python train.py --normalize_top_k=false --balance_loss=0.000497 --tie_word_embeddings=true --optimizer="adamw" --batch_tokens=[131072, 262144] --max_seq_len=2048
Below are experts of layer 5 (counted from 0) of a mixture-of-experts language model. Rows are named router (the router's row for the expert), up (a neuron's input weights, with its number) and show model dimensions 128-255. Each number is 128 + 32 x the weight over its row's rms, rounded and kept within 0 to 255. Numbers have three digits each.
After each expert's rows: a language model's description of what the expert responds to; "mostly gets" lists some tokens that are sent to it at least half of the time. This comes from a sample of Wikipedia text that the model never trained on.

# expert 61
router:116131155210153094082137136124129078071085128138078136111148088116154086092129164149157174082119108111153156113127186113103119119118129126089139115134099126142164088137117116072141063079117079082110152103118109176097128121126164148129165136078107106123109103123130151117143174148098116076167115095093098165122107095133100107172159069169157086137177142137117094112123134079055139127130
up0:117129138152066137162132092137109152163115143084142213108089142131140203122111149109190144107101071136081114129125103177130178114145088109136091195113166180171129173160126123140106121161166083150180096168144120158156171120104094137164130094130107114147142144145111097103144095171100145145119121132181116149104124140132138149135163129079082143123159133111149078135069139083092146139066
up1:175192098141124086106130157099131176125149156127112114108103134127124071177147069127170135141095110145079125120145109150140197178134123126172116109141233138133114102102146126163124171121184205154178116182148119120122109168094139156137116151162154130148136120159168134083151111134118133112154178102126093152118158102140116089155167178168149217124122197143129117125167155108110106103120
Scores and country codes. Spaces, dashes and digits in sports score lines and medal tables, plus country codes like ITA, USA, ESP, as in 6–4.
mostly gets: " ITA", " USA", " ESP", " BRA", " United", " AUS"

# expert 13
router:127148111166121103073128139113082091109145096135153151138156096123156130105102110116142127067124106141149168145080149099108080154103139109162139152183095177146154075112149112149158207090170127202129183120091110142107169166128139153109159175093129063096111114118081157157182131172103103161138148079070106182116079150155085127173159141146137114089149103125125080093085097155127142132148
up0:113144113130125102143134112192139110167074135058133112115137114109138125145070200160095070146093065113169110090097104101113150097136132129092125102090183148102098120158126149124118144095043101144116097080118174125159120163112148104095117142106138102159117168139139098080132122200147132125126205092124162118106121081129155076090155126110148119110154160113184153174184141088133168110089
up1:135095107080123107147109163148163091153101128089155120105091161048139139064110156153102107177080146069135047147129070142184155099171115178145114184139173087095158132102103137168161143157143156097122097104126138121168102147127110118110098119114126108140135158094125111104119115175101147104123143186127121136147132117147101117071145072048114115090129169132196103122090130155147116206129
Digits in tables. Single digits and decimal points inside numbers in data tables, especially race distances, years, times and heights, such as 400 m.
mostly gets: "4", "5", "9", "7", "0", "6"

# expert 44
router:151087139129113105158129170152102147112176114157166153174100190145152149074111141139152160148198075141163084067110158119137144055174071116069086186149156107135084188082124154098108157134056152090064103125160098131190098172144123095186127151118150118153160144142100128135176124096139148115121145099152128110117146116120158112079150122148108149136127164109100103173127116150166137189159
up0:134170099128150092125115095140095122180079081086101134143125088052114061099190071158124158133068074172152124124148129149079143150167131106108070094153128127107091125103190057121066160121144084136188137145111118140074108136128158115152180128145177098161089081043134115099101166131162173124161141081131138115126163161160128146185209102114138105153130111192088121192132119116092098128122
up1:103112171124171133106134090138121079103110156146087185161117171134135116128156161074185078117168128126152091146108139107132114089122138137150108133099092074105118147174137159153163066091169139094126092100091116162084164156106157139162103192099088105170129153160096137162201157190111093097131161175098177106133052140094083123121152062085159152139075126108146150134148126131139101124084
Latinate word stems. Opening pieces of common English words split into prefix stems, such as dep-endent, comp-ounds, int-ake, trans, pre.
mostly gets: " comp", " pre", " trans", " sp", " pro", " int"

# expert 14
router:117157074173163126130176138113087170123104171140147171152128143129095183161051094173094085134167073164156099128142106180090125090175123124121126166113167129142109106111158181154141157129165101096097147135161199174112119135126105165160151100116189118136123125147086136098120158072110151086152114127078180149096104127166166079192093120080135146116142126102138145078068125155121120147049
up0:128094115147126134089144126119189086134155199181053165066161097160109135087122112129120148112117138129128138159147079106109088141125104186177130150063141124139133154133040155113093151084147164104119122142094079106065122135125134122101048124120134211202130134147088138201116126158095106143085112106105154158110097133147127144106098100141080147138106110131149144182147123073172134137130
up1:146169166139168099142180134139135130184157129110117101173111112110142155068130177113094133102110184120108097136128139172143194186120082100118148163172112141064097136118113054118146091126154133092103092142110107180100144101159141144146171167152109142170124181115130146168102085126112075083112145123147174112152131161116144060159120172113119055154107081152178079176124071183103142122143
Mid-word fragments. Middle or end pieces of words, mostly Welsh, Indian and other foreign names plus technical words, e.g. Mynydd, Gauri, gymn-ast, ge-ological.
mostly gets: " bi", "akh", "anth", "ym", "amb", " Ge"

# expert 1
router:143163103096110120108069126141126089158108120109135119100187125184106121159179174106089111130150151100185173101104138085113141103124121107071135070146082124130204078133092115176091101067127159093102140087145092157141114185080130071088096157073120156112122138091161163150080159113190110101144157130087133097106058167097114083126105084203073140075152093166114162111141184146128143120153
up0:218114137107151107150115129071084127134195146105082144170128080076121090103144120186119191094124156106114169229168168149142148096141160112128187146118185167167111114127126131169092114129152185156208100181153106095102087159058181199156108082132147131100119173107095125173120059157126144103138134101144096095131143128118132140169138088121126157153169136145163086147138086095183152163113
up1:098126087129148083154160115038116096181136095070097193195157140100122079119136102174087117104143131143120110147119155155149132204155113139160156151173165083158134105136129146153119136079088144142148081156118115118090164096057144105078105109100151096136103127087104088129107045147147170103107173127114110171131117131098211097113090179148106117118122136082158128124052077091123085152111
Sports statistics prose. Tokens in sports records and stat lines, mostly American football and baseball, such as yards, RBIs, appearances, scores and table cells.
mostly gets: " yards", " loan", " Iowa", " NFL", " baseball", " ."

# expert 32
router:153139116147098104101114102163158088145087151150123150117141103111130072145116152076147117096117164147064157096171099125078125174142103171086095154102137119125150127159101092085127123106082124120128124077095142197142140188101166126165169136066102166144157106085134145101141112091103131111097135132104144130126083144151112171103188100114081067136149089094147126131122129129088123068107
up0:156096106153185128159142120145105100092148107108057179112118141092085138143158129136122078174156146082129062122127125158147122141128070138077136134114091148127126127164113138127079116096149169156103116066153177116127123112136160117180091061121121117103077145108151116111088102124155194115133135174071114142082084151152134127088113128113172193161148088135112135181104109112135088133115
up1:145069155096103122135086155115082107187116121117171108124133171137083053161104077148035120107129167120160106090125105179142112141106140161180121087108156147107063126143153141109163168140082092162133083059139129143152131071168073162058108115113139128090180094096124057149115151140185112160069146125101114143104176145101227146132096140189082197115111114100158124157145116113142111194076
Team and league names. Competition and unit words in sports infoboxes and lists, such as Cup, Division, League, Team, Squadron, often after colons or pipes.
mostly gets: " Cup", " Team", " JPL", " Division", " League", " ·"

# expert 7
router:118126149173139124057153128153131105166107138137126162110114133122093108173113177103165134121119131173125140119097156115132076164080127071137081099097106196135184109142098104190136122129125119136175180139164150147114180161147174093159170096090126127103154119129106106095143177102106076188166109147146169128162160153150127147150134112041099069191092090130152178109121148125103148093143
up0:110126181159149134118122116125135203049126103134080156154147134149186180099096108161124144113059096150137086180125199074103124151099065124092125072133162080150100118147166087141162124100134183155181129137080118145119146133162137116090067071179142140112125123164113128100119117067077152161116179140152105076098113078110147127159143140169063081143128144120136105166140115087154135124077
up1:122118108154176135157177148130124167129166098189108168162125147068087123127155111124115099142135126075129083159118123171150102120137114145128105158180137052168113134099123133114108135120154137139091131110107109132123132079145130130160141132120124118153186178143115159132114090086085114143131087117164121110121113092109125089056151171126111126120159051073118122096091121102136135115101
Institution and award names. Words inside names of universities, awards, festivals and societies, plus the words leading into them: University, Award, at, Academy.
mostly gets: " University", " Award", " College", " School", " Institute", " Society"

# expert 49
router:114184134074135148148152148179101124116087169110123154117100142152192078117118117099122182127124154173140114083130136105144201093095125110182096125150154124093127170115089129085158168145116082147090088101091091126172086149161099097118147117139094175077190122108085126194184067134169134183135172128115136140156096118114154049095077161146106117098136148124126120126162115123151191146134
up0:077078132111149097139099092111157119077142150125098119108068145151161109121144169122165113173143152154078145123091131151113166098190121140099172124135141186132104218178170115129106091139168105119132093109120119121121133111122086128062127219084091102139156113124154099138160176140109176117122077175095157106142142191095091183124112103095156152139158130110096115120149120152192209168132
up1:095149138146151116094123151092161175128124131202119160137125135115130161136148117149088081099097159125136192170143154115125175145180113113156153100118109113104138114182097106177145128145082125186171086090157151174116117087159120194151170138123155117118077124199154167125089113136148144146120103092140108101093160146060068157107076129118100158200084109144152143077109119145176169043137
Geographic and measurement prose. Tokens in geographic coordinates, climate tables and place descriptions, such as located, number, at, °N, or a sentence-final period.
mostly gets: "°N", " number", " located", "″N", " length", " south"

# expert 24
router:162149085100148093108142166174156091063097075056088128141119144124094108066158076127127153131146120131123116105088147104115123140096095163116106108192095189137116072119162119162118098103104117140132150130091100122117154187068112146110148158056099138113159094165139157132160166090140165115161156120091128137118118152161141104181098131163120076113130115115149099131111151100174119131077
up0:134137147163091136120142105129137133120114099119148076110141104108161108143144146114137090110140090179125092135116095169103146159120126110161107130118162148117123087088084101144107105130105124117132118106182135042157083161158108111146116106091147115112118163132114173143110135100048088110100139235069173134160183121035137096054171111108135116135107155134136159119150176122092147165121
up1:076105191149102141127110107163215199132096144089115118103088064153131170080115142188071143122107127108148119161142085109116143190151082120086132083159082118151097159132145135180096146100118107174140147118105155155071144150159119103086132131130188163135110138167131175092136120075137078123105123126125108136104147057071170132136153093151093108125152090110163177117086179156097147156111
Numbers and units. Digit chunks, percent signs, currency, million and unit brackets inside statistics and tables, such as "km (", "$", "15,852".
mostly gets: "′", "%", " million", "%;", " +", " $"

# expert 2
router:135162158129144133172139099133164141148120102166117139160091078100129061105149117095102134104085174144142175115099124142128125129114135070033169171074139129188053143151167157107167149073157136159132067113079112159062126166128155157174161139166110091136081163124135123077114171116105164135083167101122100078167094057166052109155165085070096142140168125134105075098142111095119133124160
up0:123128088124130103090147096121161158182142124154214175060213120132144136173163144161125134157114087134148104127170144125118137106148192099134134171083126079100128121120126183130094125147132153134127115117104113161148143150168111163162166120199155098105117145158148150142125113152154127142117136135101123142133154132158118144096110184083181125129068163101165159171152107105134075195132
up1:154112147156064139136103127144100093178144148106159050118114085180163119156103097148107153089135134150111081199104115144128153165189152156140103082148160082132158185108135108115093160122123084080160159136106081114164137156161107138099108124167099194120176125183113161126160097160090094102073197052124110035049128070154087093137173098103221079166063172152096121110078138133091160098136
Table cell separators. Pipe separators, colons and semicolons after names or places in sports tables and lists, e.g. | Larne |, Racing: 44; Gohpur;.
mostly gets: " Ba", " Sp", " Wil", " Sm", " Sa", " Bel"

# expert 5
router:108183109170158092135165162146083074157109073077132164154126105133147118100094090110119071109122149119106127124111206197165131136100142130106159181158105054155134135137102105156123124114164117068153125145113156147171106186127162125166144186176175107155094138179132075138111175134167085125086122190078077157084105156126172105147096121153107101157097150166116085099106088132167110141092
up0:129132160115112113095058153166185105084146087132145051119102136133141146135137120089145123083146105109111127134158164158152138143099159177165125095184147114141182148139102154114075126127123151150141158132048088111092096106098131064131075122139139066129163051100131162202116149125128142145112149109161140148098083145161090165125138096098158102075131116103184115150153059102075147121178
up1:152155155174123097174117106117078081170084130055144133135101127151117148200155080138104088070201095092074114184128135143081189138145121114120135097152096105184172103092139088168136157124134064086089121090141107172137082115147149097170151138105145102169137114115124074172132152164149122149156175122151094188131139117119197119190141140157129112141051111135131104176176209134116163090116
Romance-style name fragments. Word-initial or middle pieces of proper names, often Spanish, Portuguese or Italian places and people, such as Gu, Mart, Pen(insula), Can(aver)al.
mostly gets: " Gu", " Ind", " Mag", " gu", " Ver", " Qu"

# expert 57
router:194162165161175127083109143114166108092126119180054143129116184142103089145141175110100131115143102144109097149155184184183184092056168147141146128107145071138185147135116105159108101150078120119177114131132167095140089160138222119172078159080146130181110090108110186165122102116093114037119157117163138161098147078169143151158107125144162091064149130135134048127112083116123139092074
up0:140147156140100104116161130064126123134143178117109114179074138128112121072142152134137143161107156148134144079079107133143148107181126084075122086069141138122170112150145167064095133115189120131115092143190133065125111129123065183098136088155042162072129151123122180149164094184089111167063142049155123079104119119134082113111137200118069155172116139161196139101123129153180118104136
up1:137063108212111100168121153211087153185165165122138169143140132029140194061097123126093113131132150094082179114149174139036096114112102111151141123137084121132111162142124150123102169133151110159092119150158063144176101183157110117095190151154102118154116114154183116125145108087121104196134137143176114174113094141109164136110114134112142134106159154106144073146115175081160123146087
German-style name pieces. Middle and end pieces of German and Central European names and words, such as He-in-rich, Freib-urg, Yekater-in-burg, and letters with umlauts.
mostly gets: "ä", "berg", " Martin", " Peter", "enz", "ș"

# expert 12
router:091112064136166146108158094104147123154166184099152126166132124143140127195095189076186204169140121197091154115148102125154090136153124141161102167195088096126176110120127144120115151164153138095161105117176155126129170085138157179143149104077149180131149180156099149146103138172119152097164156185154118144155082191089119149110102156083150089168135148073126147156058177114093088099169
up0:170158086041090114110083162152115107121166089093054156116034112094129155034099088084164156101150067076141145169159168141101078087153062167128129075119129093157105122118130046101093096152148135100110113117113144073105133151093108103138115120117104146208166114093090141127130123175087163095126119103098169101063134163122117112174141072091121139195122164166124114097106164073191112139129
up1:122141132121129121138140136119105108164159116160065160154111091104139117111106041093144155118113108096147105153114141187130138132147092128117166166169108129094136157161136083122087097132125102147134170145099149162072104072121142137128165154162107118099138146120126145147186142095099226139119143137139151112076125122119168170110093087157111098131092122122146155131150148078151120162152
Institution and field nouns. Head nouns naming organizations, media or fields, such as newspaper, band, government, film, football, military, and endings -ation, -ism.
mostly gets: " music", " government", " band", " football", " program", " Army"

# expert 10
router:183117115106097142123075155191112149187091138119086126095148135097135114150206120158105139151138105083168126099139146141187077141091147141148209077141150125161127143095104157134152181145104093153155167128170074090164073108083072116125165057133166085101176102122151106108124077146152138159111140128120137112107172167115113145127099131102097147170149118147181147099127097123138107155066
up0:106175169147162123132132122157125083129119142138146027216145194244103176111141083128115151112120157094163145122172139212096083135129097144126102128154112158153136083132177096145066096079155103130093145136128130119080184139163172120093058148095074126177120144131141130141079130080093094116092112079156099141079144079167117092121118100141139121165116156164144117105156132118143136121100
up1:144157146095140125169143119135177135076144151146115115133120128074072106132072133145158169067099127088080109106123151068093136098198088137162088097116102141069102137109128121157065071109120145106154084201099170121108119146143148177117113102110147144083126101181046089131140154097105174141092209092139096089114110085141178156128119109178187159161108163175063104136093137171139115135081
Clause linkers and openers. Conjunctions, relative words and reporting that which open a new clause in narrative prose, such as replied that, which, when, but, However.
mostly gets: " which", " when", " where", " that", " but", " However"